config.toml
experts_per_token = 3
routed_scale = 1.5
norm = "rmsnorm"
norm_eps = 1e-06
tie_embeddings = true
grad_clip = 0.5
dataset = "wikipedia_en"
Below are experts of layer 9 (counted from 0) of a mixture-of-experts language model. Rows are named router (the router's row for the expert), gate (a neuron's input weights, with its number), up (a neuron's input weights, with its number), down (a neuron's output weights, with its number) and show model dimensions 224-279. Each number is 500 + 25 x the weight over its row's rms, rounded and kept within 0 to 999. Numbers have three digits each.
Before each expert's rows: "comes after" lists some tokens at least twice as common just before its tokens as in all text. This comes from a sample of Wikipedia text that the model never trained on. Tokens count by the router's weight.

# expert 9
comes after: "0", "\n", "3", "1", "4", "6"
router:521490562500520555506520456521519520534518460511543508516529505529494534527470510478460535487507466503517519509511547507500511456510506474530483535507460525471501518521
gate0:450522481499497466476515506467472476520510498528496483425474439497501477523510475467476511480480524517526493505498457507492514483476496546474533484506564506508487463507
up0:505477460487517515460533494533483494484508476515501474459484504528502532520470516495572527521499528492428469494518494469502513470458545486493499526519535463517507553513
down0:470487484475512537519518481482529516480499497535526489430527511470527516509491516510513478509516504487463515454495523500507500538514568503535507508529496545472548540440
gate1:506448500521553510490521540503501503541515509470463475474468507496472508559502534500499496535556469496478515492494524487477456481504531493484469527519514488524448492552
up1:480494494478486467456495529456481524514462488495465497499503530467445498467514511483539482503494504515483494486502487517456492494474487492532483464524493500498520533479
down1:490498512523455483497508482501478540507441509505494531428523494524501460500482509467485520484498471522507531532513485440476484572477501446496503481498488487493494432477
gate2:497509479504485494494509487453567541475469482461519473485502513515515473470559510496509535479528518512530493521517475529547497481520497499484507503498525498514487477517
up2:478494442541490507487485515510473509493488511458495486461504434507501513551567525498517484507490518471505521481514490504507528444489477512488504471507492510504511488470
down2:486586553513547500508485516523491516479486511526478503476502458493535522510433479504513504514476485549487484481495492470516485500491504484510527458488535522444479515561
gate3:502531479491478505475520445518502531525483511485491508496500512494523503485462524494512533501497495499503523444524471442533484518499479485517511516528477500526525496540
up3:478476530478528497504484504472526495514509491515478474475485521529496457489493538508507514489484503518524505480536511502516467513453552499538506461459477502530460475485
down3:509523492504541474527532524486508523507492518474480486573501455529502486496544479513518478491491482489511520493525490492472540483510475523559503487545473467499518513519
gate4:511539540495530505501570493454471563502460484493474495501512506512502501544496457491455503509512488508486530492454490522488472517495484535521533490505513525523488498540
up4:525522500514496490504527477496522495467555504485550486460472465532486538476492439486544533469493479523528509476495484535494515525517465567490456484509546484508487531516
down4:463496545504561495470515461489493493493511478520487547487486501494539475513512518496510506502459483513516493508498468505491488525473515490515486528545498490519449511519
gate5:477522521480477476557489486469533509511497489516511524506540527520534506488514527489461473507517519513512486507464473514502511456529505488541464501541498496502515465543
up5:545524475511516497526495507465525504459513542479488523495510474477488520497520510465481516523533491517529488467520527487495505522530530475479523503506496521499526464437
down5:525504513520490481495496479477544492490503517479472454505508493469505450475496536467496481512486475504492470504496584490519527505509487540448489504529503482492480467541

# expert 20
comes after: "\n", "2", "1", "\n\n", "| ", "-"
router:502526504503481483458473537522485518531508455499514496490510465514484453496516483513487532471472481500530494527509470476510490510515471484512516499474480530488453502534
gate0:536516492482474515485518525508481512516520496512511444486506517450475530529513476529510517526539454456513502510521470522488503501485518515486508499501525511478461515573
up0:444490538520496483488499502491461481519475508482518521523481495480509516513491490461475450471480523529520528468554540481513496579496484453513509518501508502487519510485
down0:538510486487512490486529502474477524490494508497525527539464501464495510504528550493447490488493505502521519523480482540510469451536458509516501512508531474502528508480
gate1:533487529523498495488479537492429505457496515497509503487509496514499488505485504490490477496481490466484483471480484526492521494491433505512483496444494474493530486495
up1:519501516504467485512525489496512484537538522536478451520516499522524505524550509488489519512524495490482535452399533538494506512549475499498481511496461463505498500505
down1:475515547474510488495476488502522511476507517484476509462517512457463506496474489565534501462486512511516519539471535485505538485529498478475498479499502485492468544476
gate2:505508509503528526535491534474483525520516526478502462520483489462475490506556495481504469496456539470488486493466510466501505490483495460508523514557494490528496493532
up2:481539494534499498502526494467487468493525522483498492488497503560508550481477490438525446520496511492456471502495517466504476474477497457561464549470495508496486509427
down2:494463523530487497467489499471519460519514497489467457505564469481512496463502481488533533486512510493481469505514510531535521510501449517517552511461509523479489479520
gate3:514486504482490513491454501468512525542500501489493480466512508494477482500526539507528467515497503456481540500514499538539540482486486472511477488482519525500547496487
up3:514465476503478481529509507463510458511470508520499528505508483485546514462481522516535538467518478522492521499483537474523467481525521528552491517471472498493494476483
down3:509512500485509486513510498512490488539501477515474479502453499516512524476509488473547548519480484493530502463519482514512515454490529464420481503473503512497512548516
gate4:493529505555550485559506512468516518503531518515517449455537489518512490523516490499457523497511542511548510526473487513504505490552450506487506543478495490484513464466
up4:502532496510482498512483488459476510504481492532458550482528534523502496486524504447483472512521477537466492479544540503492518472504511500538498541506457481481509493536
down4:519519476488492491517488455501508484507473494528503504528491526537490518495465524520502492430499543487509507511495469528495524519505543479501513495470460539469499511498
gate5:502532492448537506529509508497522538488540447497476471461538516434548506534490455533522501519505496489509470523497503498536491491520475497495464523548506511546510522527
up5:483515515528477557525519446474517487519505509525490533472510530543467513501475456480515499528497475448505489525541527564487481512529485500499456511519526503476457499504
down5:462501509458485492474521454508503528498498526474530490491504527498533524527536466473520477486518482512481499511506487540494467520520476499525460495507436489508470492503

# expert 39
comes after: ".", " | ", ",", "′", "% | ", "°"
router:533509540488462507530531488519504493517483482535520496509515482495476479497504510455482480517514524483504504461470452480510517492501466513502508522530491517469500535538
gate0:518490470449449549506529528523483531525480494508494482513531505524498504491495519523527533519524517537470481494487500498496464489473512535492495480448481472509518507516
up0:511500515531491482514516485543476498499468477527489493487536463525513471489488484475505557433521502495513475480534502538513483464477484482517496511485500465539490543542
down0:482545499533495491479485454539505579510499489521481499447487512487481485528520516435475525499559481457465536523490471505461450526441547462495521465507500507527477566478
gate1:512512491504526507543495475534532506486518574489472522467515514545496504509495480491492520493499511535503470428468488515510523543486483490497488502472502466507488500475
up1:503487509452470519491521495492508465447508460512517499513540516537518482507463464474531511518529544502512502507505525471545542529535530526474538512519537449518522497496
down1:502512522487510496543492469495479482502494493482508498458499475509480511499478504533518434509485521498544477519509489482468470502499472463482521518500475499467507512480
gate2:542514505434541496466500529460534508499475523497475452513466468522530498480495484503479567493477538532508541471482489492509504474494456554439455488519448497501563522492
up2:467533489502480509460469509484462474542497543450511481516496490495518520519471478471504513475505519484525507471490513495468539502534502517484475492512457519474465480526
down2:499494472462514481478487518508496518504468497487508485482445491481541528481475493490505512484512514493482498490498470498487524487484494505523495504512518478512526532511
gate3:483478478473462470479516449490503521525507531461478533466519491496519571514512474515497484469483504500513470481540469471447520499531525512466539500509515496508512493486
up3:488505476494488513531513492486530490529549482463513480497505508470514487529451535537512536503479484487475463484483485542534515492487504531500507475506453519523513467497
down3:519496526514446497521463487496488506547522537501499527512503475516509498475511461477483478515484488491477484522490493530522464496495406495477524499515489472497491516522
gate4:488488498518495511460495515511472492522524480532499514523484498461489518499479508501540480513526498462512456483502520487505465498509516522518477439512468496505506499551
up4:510498480488473554553466517542498504492549476515511475512514511514498542505469462500522478531518486503535510500503499466521524502477479534480483518464503506501481492511
down4:493501543516501494473529474496496483528476499491505527532475516500445483506494483469525501433488488481509552492488459488492471489527471495464468511452493467480536483503
gate5:522521489528501508516527522492498501442465505464521503482500509548499524493514497500501490500511495481510471504525481509509486536499452506494525512491495487482488494476
up5:548494497477503518511507523511474512517498484506504510518514527490517455511517462474497537486486485523517478459500499518457472475476517513495495522499471500504533487473
down5:551462506513521490482478501507533536435553445500505524541521483502490560505479459502443483506502528514536470520465540454480499461500494518525505448476475483512519500480

# expert 14
comes after: ", ", " in ", "\n", " (", "–", "- "
router:524490489466464528479509524485506540504527483475536495515492505571496521528472528509445493487511499481525502515518481484477486494503523517549457505502450498523513505503
gate0:442483491500518529521462493500512496439505505554435485505513491522508471506526500500487498518519467486485463528493467467490499521488513481508488512530516482539496532517
up0:506550528493525508511504471532523504514486513517504536494494453517433527508534486505532531488501509484472544497496518467494488486501468500510520500521509491496465501537
down0:519467482486530486486518503465502477475491542453491515445495500522511499516501452495524513484503514434483525520528541496482485561477528506556470489524502527530487471519
gate1:499514528555473510451517566524492507511490500498522541432494522480547441530525499506503521493485507500476496450511532540518476470474514479537475483486514552511455475490
up1:475483487507485506490485502527492435530484505501488520516501481506503504511453485510520490539496524479505552459473523530529497482502473495526522466469526494536498493522
down1:525503512509527478504523463465501500538509508522506489467501511521451518493485485497495498519493476459506535451478515517539461497492488477516514481500480529546515505502
gate2:541490471447518526502520502479519470554535507480510476463479498499490496503477531487581512530488494432495473493447480500473499497488527461520477448537497489529479511565
up2:512498497501542491556506542534492537472509456553550513547488480516530503497485469461489494500530546500477507513464441479487542500512482462511513462541502500456479484520
down2:525485509485494525514479555464479513459503484528505517470538555460490524517499486511445562500485518503496475477485495530472489506490475494500502490459508527528454493502
gate3:495540508518475496487461505512500480494492515479478440503526516482488509500509504466496466511539480516481513528543530488490525510522530456562506460512495524459546529527
up3:497500488492539535470459465509514508526507511495464493520523466510488526491498475504540476500515517525490496464464470498521490472504529486527507501503538508521503517523
down3:530554478482483457511549501496511514466519494474508487507523526470525537511490468512552506463486520525513450459472513512570490465483552488476507495495474525475508524491
gate4:483483508518495451499515508508495508485485481471484492527483519508522510494515501463496489506486568488496545526469504475509487473475529549484502539504474537501494488498
up4:488507520480503509507503469445485516461488484514473488507507532491524503503527525492507483512507513501512504485510513499428497493554490472541471507455504539498498442484
down4:433478474483505477481473489496539516466472481500417518504485491479503540500467495468513480490469465520512521483502522534467523479539483472491495495472461498490492530501
gate5:490529532517505521487555460524534479525504472504494516494524498493518521556490513511491513522514495519510470479504481472463448502476514517486533529515485495496503501508
up5:500523458513485532474520490475533508507529448488515465540497525489500479532484492538489492498504490535518504527485526519479467528507506483497513489533500504516451469489
down5:473459498486503506504488501509486469494510482503474481474475520507486495519435490485487513505535505485530534535505480506501476478478545499513491513469497507482495481505

# expert 4
comes after: "1", "2", " (", "),", ", U.", "American"
router:536515526481477513498560542516506545519480491513506453521519476515486449544500514510488508444450488504546486483533495494510503480488455478513475506486471517493474500494
gate0:468480484505455552512497487514457496500481500499466536515530471459506499480515480464476510492521489501491483542531535531505513500511511480498500502505511478514509521475
up0:508485503494464484505509526494478544455530501520510469465500472540503496507467531547506524537495471478514529519517514480493475518504485464542478553540514462501487510465
down0:521485455495526498515486501504527552494551477503496478563493463480512513507452510503529537470495504502494508483479495491500484510529457504499485504518466487526405537527
gate1:479548489532475487456473458515601440502504533502475510524550553461504466510534445477512511510483480532485495458497509516557496514525509500518512539500523469512559500495
up1:492485522510497510480503495494468497460494500507464531485467510470510483502532498500528472522471483538437501508558486479521480509517525527535520515511494454504488500517
down1:562508478532539489507479497459528488522509509511456479508544492531479511475494526509515471475508461512521482480514532488459531516512527506481451482442466482520483505482
gate2:466458534545528479505478538473462506526469488471510424530488489498496505484501489504457494474477477488476467483513493454497485474479503512534511516497505519492455539482
up2:496473502492492462492514511508509479456483484481492489478525454481461501477447456463500492533489511493512519515471483492494517460528514478534487525490453480448525463496
down2:513507506502481495528521500536490465517495503495511490560527527467484522507503453448512467529494507497560507489516491506519515530478497522510506477490537455455476501457
gate3:466541542472450528493473513531515469464520530523527525424454491471492448497524491517512485508494571522523520475480524516475469468492469464477526505493485517541468523481
up3:517495544493511461460488497500468447520524484527473440515490509482494487466477484492475497548517476464469533494513489506481544514512506492523487545502484506469522509527
down3:572496472503495513510539492525529521453552499513478494498522508515491508496485529480552463484543533474486509506495489498459501478508522504489516497540574511474484504537
gate4:493533482480518566492510563474478533517469494555559464479517541505547448517497508523483518524507526502496514514492522514550538524496490456511479507515489450476475479517
up4:518551483496549512476498460504510504467504523519494510486497483523467505510493546476509485461473484456537479485457521548527539496472440496520488503512482525509472513522
down4:489501526548502478477543477511481492500488499521468453451464547532457505493492455521554517482526518466487508502517498487479508555515500491458481489510469510537503480512
gate5:487486518524495543522484495526453514516485552495513506483545475503511522513525474485471494464489483451472492483504453525484489486493491436513491493495498514508516529502
up5:502471455520499519511502522492490538504508532474469492517471484516508492507499472529485548552435509496494496494519508479473481513510471479556519524492492470479515498492
down5:518527484526493521506521533480442481492513513447499489512514473504516514490511477481482481508515507509516473545512535472503503509527471537506538527520531457503512509455

# expert 24
comes after: "0", "3", "1", "4", "\n", "2"
router:518486520495469508523484511518505497536488477473523500499511509529493512477527506490452526485512467475544517488497480461510532488468459496502532492530476514509509512549
gate0:505494541486456463491496463503496503497494487508482451480512483534502464458560546514521500527509494476506540478496450536486477508506492463450508509532481485486499464511
up0:525478518486494523490481496521535539479516520540485469515532449495501503567524479532506498502490492450467514555487484522496509527466517542476485507516540494506488501478
down0:504521521500507467508524559460500487506483555509530491511509479466438460470528512490529528526506487481506484520450480469521489489471513490505474527497506479492512492525
gate1:494524489457465531479536474533492475472534483486520500475513544503535487486506505514482515473495539495514482524511483456477473507501504462476539485464487511548462537481
up1:490493459530524519528581516494518504535496528506526486496518532450472513469500518511480470509525523508479489489512515451499497523494463511494524490521542520501526481516
down1:491500472464435520500535479541446524514486447498473501465486498474488478498476503480452458513507531549461525503478506532527503495486505458524522505497522486482509505459
gate2:462571509544484490476509505541505478503492493512509481444486543489534558531489472499508503533504461517514489550471498490503484518526491493513461486477483499517519511560
up2:499506507505481499484509510510493525510519481520539487462417522513473533509545472469430468514493442528528510544510519476510522481520486530477504461467484503502481487508
down2:537444485443536527530527529491487516434512495498486496541444507511484547520523512464497514506529486512521457499453519518479537449471484505496504497505460493484504503483
gate3:502521503505495483514486514465518482478506527500523490502516486492538552487524501503551508536513543520486495497530455486527496514476504521553477467481483523512521537519
up3:475491529526514510494506522494485475526496527556490510547478432523483527479498489470473491533502532502472507491503490490515505477472497525547507510500467494500495463449
down3:512484539490445517539496486489506526484505512532471532536501477529467499491504464443491490515489490504487528491492482536455505479491506498521514539460523472523523500504
gate4:510557467484475503487429534481520515542518502461488480480483507515457493522508507529479470467536497514473514491489502536534512486505452503501483506484502478522502513474
up4:501461506490512558515499457450471512493473476506513513518495483490529493474535508458523483535512497488511501504476507543479470463545501514497477553476503499496498487532
down4:524504521494531492500506516509483497503464431483511465529511468474487496504521444492525534512525518500542491495502515530476488466550447513458502499496482451464464534525
gate5:509482516487504490512468495532485485520517481549471457538477487501476486491501530502489466506493501494475501506465499552495417451491520479484487520498491459522526509502
up5:513509454492545525484505503473488495521482497520505526504484551494494467493501515498505484458475488535479510491494487492510498500483504512502475504551557498527522458465
down5:525496499550544504506479483509506513486527494522497528529517476505480494475469460502593481476508503447561480504450484511520484541524536526499499528564514498496513539530

# expert 28
comes after: " | ", "2", "–", "| ", " |", "1"
router:541538561487472503525496495526492507508494486546500489526507506507457502505509509507503507499491488491508463485495508469496508476508413494519489500531484514452525524512
gate0:471531481516519511535505484529536493487528512446471456480520499530504551493498485498543533484480492470491507551535443539514529450524497498500480487529489506469501506510
up0:508516497466532511511540497501529531543488508477519477503460508497450550494557497495515489530513520507519481518527524472472486516494479470505514498472477477470503511497
down0:512492493506529506477484470509528551537486466511516495519493492515475459520477512487532499538522466517532466499540472489467504467424493476548485502447490496506488470511
gate1:496511523504475470475478504512516508484469507494454428494496515497511508534531463527497521519470538486495537565504477508512485511507432546493490459497445511526466518518
up1:515481487507499536476538490486466513523516516535494486536497453484537495520527532504513468446513494483518528465504512477497481491512468479444522513514531507478472486533
down1:480496477504485542475512504504530506452540516501467476482508503492460512493493495521507492531499502461483468469458531520515504540488490498463486466528506497522532476533
gate2:449488506531532471513496542527484493517481533508556525479500479524502479508510456533505504508472523440482513472515507485471456524464464523513510454499494479483469463511
up2:510524494483498481496453464462476511501533489498454509520489499494460502501492540449500468527531576515437496487515483454461487480505500494477506518464488512472507501504
down2:497532532520484520510538495508469502489478475500526548458522478537511516470512540466444504523498485510515463490548506464531536509510520477504495520515462510510498464539
gate3:470503446505507468484494490521487510508461518536490558495488480526465553561504524529530524476510527496486503496510484456512500481479463512528459530509486493542480537477
up3:471500501487502500489486521494555500483512543538500468544486460530490481489475497497527458440526489471498525500525564434447485524490490524499502495508482582494539500496
down3:500473507449497490485520518524490489502475470488501476477439497526462487539524473506477463471512479498499484476507488455486464495512495518494486544547442506478485533506
gate4:515493474473506499527536500488472488475485522519495492493468552478456465504452532476498477512523437491519484502507504473461458498557467449443537515547482497501506488517
up4:484461477508477469503486483521501490487520485470501512496511520568493524472503506497493519493513501521529496490485467512479512484460510491508474516498510469519511458520
down4:505481484531483507508490475532518505456509525501522508509529511486501438506501491475501463478467472474483513469477496480474497507455487482510506508467462519515507499493
gate5:547551517484482467533506457478485559547495477481495503478446507503473516491556455525465534544492503443502478480494520505502551530550473508481486476476508494473524494524
up5:489515529458522470506509518489483518498545502496506498515499542490481523493487460514498487469541503532498523481460442514509483477482513465481463432493505469507519513504
down5:500493486515465528508520463496473507475469479488489466534523503518523491477513507524555508488516506542463526515455444528491479502533508468501513489531487489509521493492

# expert 13
comes after: ".", " | ", " ", "–", ",", "-"
router:525506492502487522463546483506519492508471516536491482549513477527467496517508495489489538463479487487499491488487469482496484458461474487516457498505489507469483518551
gate0:562488508479485500513492493500533507500479510507513494484490477486472504516460530497541512476512504493510501520503486470550468463480485512523489495491509504487486475450
up0:506518497490495504469523504528519447465507483459469456506477499486474461460499477484479467485522519493480488472485468495489503530482482525529472501499507510471471472468
down0:505515545519494467477499475506524539517499466463541503440497517508531513494490484504451483530486527477557500503484480510511487511503480498494524490513472478527508488515
gate1:484541521487505499477499470490528517488523529474460505512510512500479513523462528483535488512524540503469498555486480532509552512522504497511477536539520497533493494506
up1:538508486486492544531488516506493495495462540534480505530478492508527496489521510486482527513477502489469520456451485480508492449494515489458492511509482492499504498551
down1:495535526452497502495463479494532495498442419490499468462481464522539451520489475477523523471517497490473529475473503516519541494498502500516459521508511555551544521494
gate2:525509496533436498465500502487490522483440510504501529484521517497526504539467503470488466482455464566524535470500527554488540494476492501492495511469509502485501457475
up2:502517475523523471538491492506518528495542479510547494485523541488541506523455448448513489479449494494480443508510489495486499510504472514480478475479504483500490496552
down2:501485466491452451483494520489471511496497519504519477498501511500523505431455484471508524525491467472520489570480484539469517496525495497538493488540514485525523421497
gate3:485471516466486528484506477473497544525470542466509511474495472532531495546534472510487542490457528513493509482509512476480538508470511494493484520464490467493472529496
up3:490508512514517497491522508474499512485508538522497508530487472486449548526502482509521497494493463489478484469540482524534492511489478500525488475473533514506483506475
down3:502526562466506498503508513520507516500482505530485477509495468471536469543470478451490458464505524499506528461473470463519485524520467531524485513502466489503494471505
gate4:511482502482536522542463510444496550476461524481468524522519508547508465519497527499488470494482516514516467490495481540477462516512518502510493554486517549482495550531
up4:524496492499538495496548505457493490498483475501479513483484475443509520470512523469538495494523534525481552474530515471499519481483471528467527498519503456445511518513
down4:472494505486511453482547447523491502503494488505518467448505517541509536508467487520484492488468503477496491470517498494459465496485459480477507494515548501512503494493
gate5:506513451482545581509520472465451481487536506447549504492494487533508487529503505457511475510508438475485516446508503499508522540508488498512515498479523492482533533529
up5:507545469463486501494504483497487475559527491472512526494453503522499507472495480499530529512529483470497516495498520532508539466493521495518472489477464519519536502514
down5:476520503481497518475473552489513471454497523480517515478439510518495521504476516468535498543520503516494495500480489553465544499515530482471482564528506484490465508461

# expert 15
comes after: " | ", " ", "| ", "; ", ", ", " ("
router:573521531504492564489542512510545521506494471530490499518496497513473545504550499478456547476509481481503534495532500480493506466515492476521441491483476522490480512544
gate0:507532464495518498474538491508494466477461483482505530520502503542472534496478517530494464541524507498449485477501541575489517496525533492529452535502518504481499532493
up0:453528509531490496534495521545492519495497507482473531518515532486473472476498550517473497480517479492482511500473479501490458527535560492474474492515500510492536515501
down0:525525470511450476512534489523439515521539532493480496464481511473470460469449498475520526516478485480465518442503444499509511494513462507464460481505524556534510498503
gate1:519518541483515525499524503506503478521480487484506488514492477462514524471484494447473550476491512533491455524464503515502476511536472461521506514509573500494528469488
up1:507509465498502480485502489508474465530458490489518482501475506516480507475528481517500507498490480499482544475509505520505488547529460512520476497477529495439586510458
down1:466461493466502489550509502494519489467458484544474511477524521522500528517512527493467474471505461473579584490492517525537497538512517521493494509524451508490502466449
gate2:518512501492521513473486529530504510557489477512503502508518555514508496475543499493498500521511535490521495498524551515481468511507534491488562488546474511508518506550
up2:539487487484484485483476481507514530513467475540489531504497516505456489523499572494461518542515513476511474503463528499511493509467520534465476495544501482504502520440
down2:506468450483495486457499529501496535492488524494500515508484488521475469476485535493522466508525525464465524512465508468489470466523512501448492474468534503501488458482
gate3:468511530445535547498467512494568497466492510501483511492554471425517481462513508499512462460505471505478493518511459504535516488509500491515474492505449496462499483486
up3:480497500501518493523491513461512508492504495466496518516466523494510496498485478535496495530527504465511502488520548484516546499512470526511514491517446510496509450462
down3:482456465542524456506541507481496533487502441478459526528476480508480533458498513484449505489536496552491499507511488471502485506500495508533475477496534514500478531491
gate4:502511506554497497489470537499475489452473525533505524515466500521485507457493462494497527533544493446501506451502513539503485494522524516540466537517529466463515527517
up4:464497493530499544500460452539517502499476430467473502505531509498510476541518479487497458505494556465477512513477510496502470511469545474502509523463517489456480500496
down4:522513512490485512492488471478501497516520503455455468497495481458506491473476510479486524524489500493473493543513492507545531478496503500516513481481545479510518514512
gate5:507474495541450565526494481488508474571471457511547489488534555520492528488519504462499474520486492502507484534537478523514506526530471444522529462517508487492511591498
up5:501498489452529497480439490517518521508502553525510470476538492497493536454450500481480521494479509489510481495455526411469526512515485496492506495473499508485474523514
down5:505481531532518493457485464521468459406521512510485503474476478495462495467499522457503475501526510526513514525471532457503490494423564509542498509487490504506463477506

# expert 36
comes after: "1", "2", " in", " in the", " of the", "'s"
router:535525498483460546484499482509503524534484533552504449549521500518482502561467477459509501467464452449494483508488458454478518472479489486531466505487479503476461547490
gate0:509496471491508495495475486526503474494530502539510539487482493524534490538505479498492509486501516494500534580519542507505504430505463510498463505515521492484525487508
up0:524533538504505490488492511559521508504520470520542487479509486502541499498522427497488472521505520485529492540527524517484474550554498531537479485516484500447486521533
down0:520488518471495550517523462504467536495549488512510481488468518549490469481486509511512475482490511481512491480513474497480471530490515502494504512509489528508492509467
gate1:474526522461517526521488558575499484516501518463483455534482511518492503466489504462475536543476467550504490512557506501489492490507447499490507500504523441511503506503
up1:492530503479487514549463468488520465468539457524557458551522444482466481523491465484517500527484507473502491512524505495490526426480483453526476486482503534538451516506
down1:523492523505478476524456496503520465474500472521488449498476566482486514509546503492513520483514460510542498469503513481518535490472505526497487515497462507524506541535
gate2:486505506523540528555451459477530499463492484456521482532472481519486525502528498452502550491505502503524549491502522547479514509470498547514503503451487499494471461458
up2:520504535510500464509557518522497538468502517515518532517501472494491492487495543500486478440472503520485463519461476471501517470450523483478479506506546501517448554542
down2:483496492462497478522528544519522523512474503554519466498501473528470472522504538474496475500472485522486496512533482531458490506517493479486510501510487494482485487545
gate3:478517510500498519502471521499462541508493553486492532537484477561512508537504498474525510491483492446496514496499467517527517497471499465501515524467551499508510536494
up3:531513470486533510482507510514484505530547542457519508500509520512470530510483502490492515495476491525482508502493488491473505537486513519492568477488505515540441480509
down3:482460516481510448488546519515515492478503495455545529492474474475483518493501492515500489477538483426481528532493488494498498509512465572494487491508535519473534553520
gate4:489495498501543518476499482536491503528486496530540501505483486502513518541541502497486510510556484529480493516473491511494473467490516525508511470510526493496465483488
up4:517515523518464457491491527444476502494490540487508539484493512475533500490503448498484478485531506530501503506500531510515479499463532455459467509516522510504540495473
down4:487472534469522510501510513472487501509528497485476557486481482528478525553507507504482507507526495416458480509504506524476485518462446523491496501495481552531480471510
gate5:515473474467498543484501507493520531516506535439526481508536541505496518479533517509539529507452498496491481476481498492463490468487491504521507498512516487514490504569
up5:472518547567500443560451496462522534490476481515545520512547543516497461523525517506529500544454494481481475495425476527498562474491546461520525490527495494519502490553
down5:507555507491466521534478477491460470534454482507520502465542483510492505497491507470522547519497470441469531503477487541552463488537487491491522542495531471455477491502

# expert 37
comes after: " |", ")", "\n", " |  |", ".", " ="
router:502528532509438526516521535496507492550500456461477532523507492520469479497542520533479483450497454506494489508542506532480513485507448504533489533501477526498486506472
gate0:455501513538523518510505506466517506492512481500561458479501540485458491488481498542493504478507471499493493479494481496474495469497519461498452520513460534534468488511
up0:488504496509460502496530526517521503537548506524473481481497509518485489480472475504513498523536477519473488536549543476463490514494573503463447504488539536488516484524
down0:487502568483473536533495535526500524529479472464480488494490510541490509515500465522483492476486467504508496487496497477493508537500486509489491533547495513496504490487
gate1:532470486462497481480499504530539492478497497524460470486536504523468449549514500506508512512511497484483498497500522557431506535476476510532512482519514539528543521497
up1:543481543537462498496494503494548500516510531462449494499478456512499534529520485495503495506508501495464516498485487523536540515510511515481515554506496455521505461500
down1:511432523482506504482509499564517535435495494493507500496470447529486519559520469472494511463558469449538481492487463537518492513485526492490528524528504505526526524491
gate2:471519496529507488496476492475498492520485489507482511490504500488490524509473492488501529499496512570498491522497485516486532440509476514466533529465537545519513495535
up2:495516493560483491475532532471498561440501499482498516470441492505496469545479478449529510533467546548516522511480512488523477495458483484508493518511531483456526489517
down2:526487523499507530498481521481512502476458543462503560439525463496498514510474522494478512483476510545501493482477517499480466492488474483470480461490508491487488507460
gate3:492477529460471502493498517487502510486471502513520493518514528523514490479467519483516514474492459521479510529508521512483482550514550495478477492506519490501479507497
up3:486532520533498513473523504478528525542477498506487512498520503505497491515518478501479508474481491536497506464532522521553521522495536521514510486471534473474551515488
down3:505471498537535508523447496516507504526515508487492469441462507529427471508529550492492510519483545522528514522483503557468486526503494495503492505510558519515507486456
gate4:516499522505491496517491547532524514486522503535535472526512484543480507515523506540522485490500505468469486513496494502465478528489481457481536498512546500506484468462
up4:517486471485493488479505520464478504490477551483542528487532511548499432515499524510455517487509502528492486497528527476509514502471519498483499498484488538512493480494
down4:474482460519490496499428515481522492467496477512501510469533532494487470498477487516456578515525458519469475498475539476495503548517533503523505487504509534482502507524
gate5:502500538477489476492523516533506481529506517494534551538525495535474507431451479505448497562446535459507498511491478552502491521464501493520470532501498500480539523466
up5:481512456496498498464478510476436475438484489502492518523533480526447483498547495528503489506502509487496479509494521533531497509470521540546495572548472533507494508528
down5:467486476447532522482537492493530500485516453496503469453493514519511508474480486511436500499525459491526502478496492518521506521503533525542475514508521472528520546540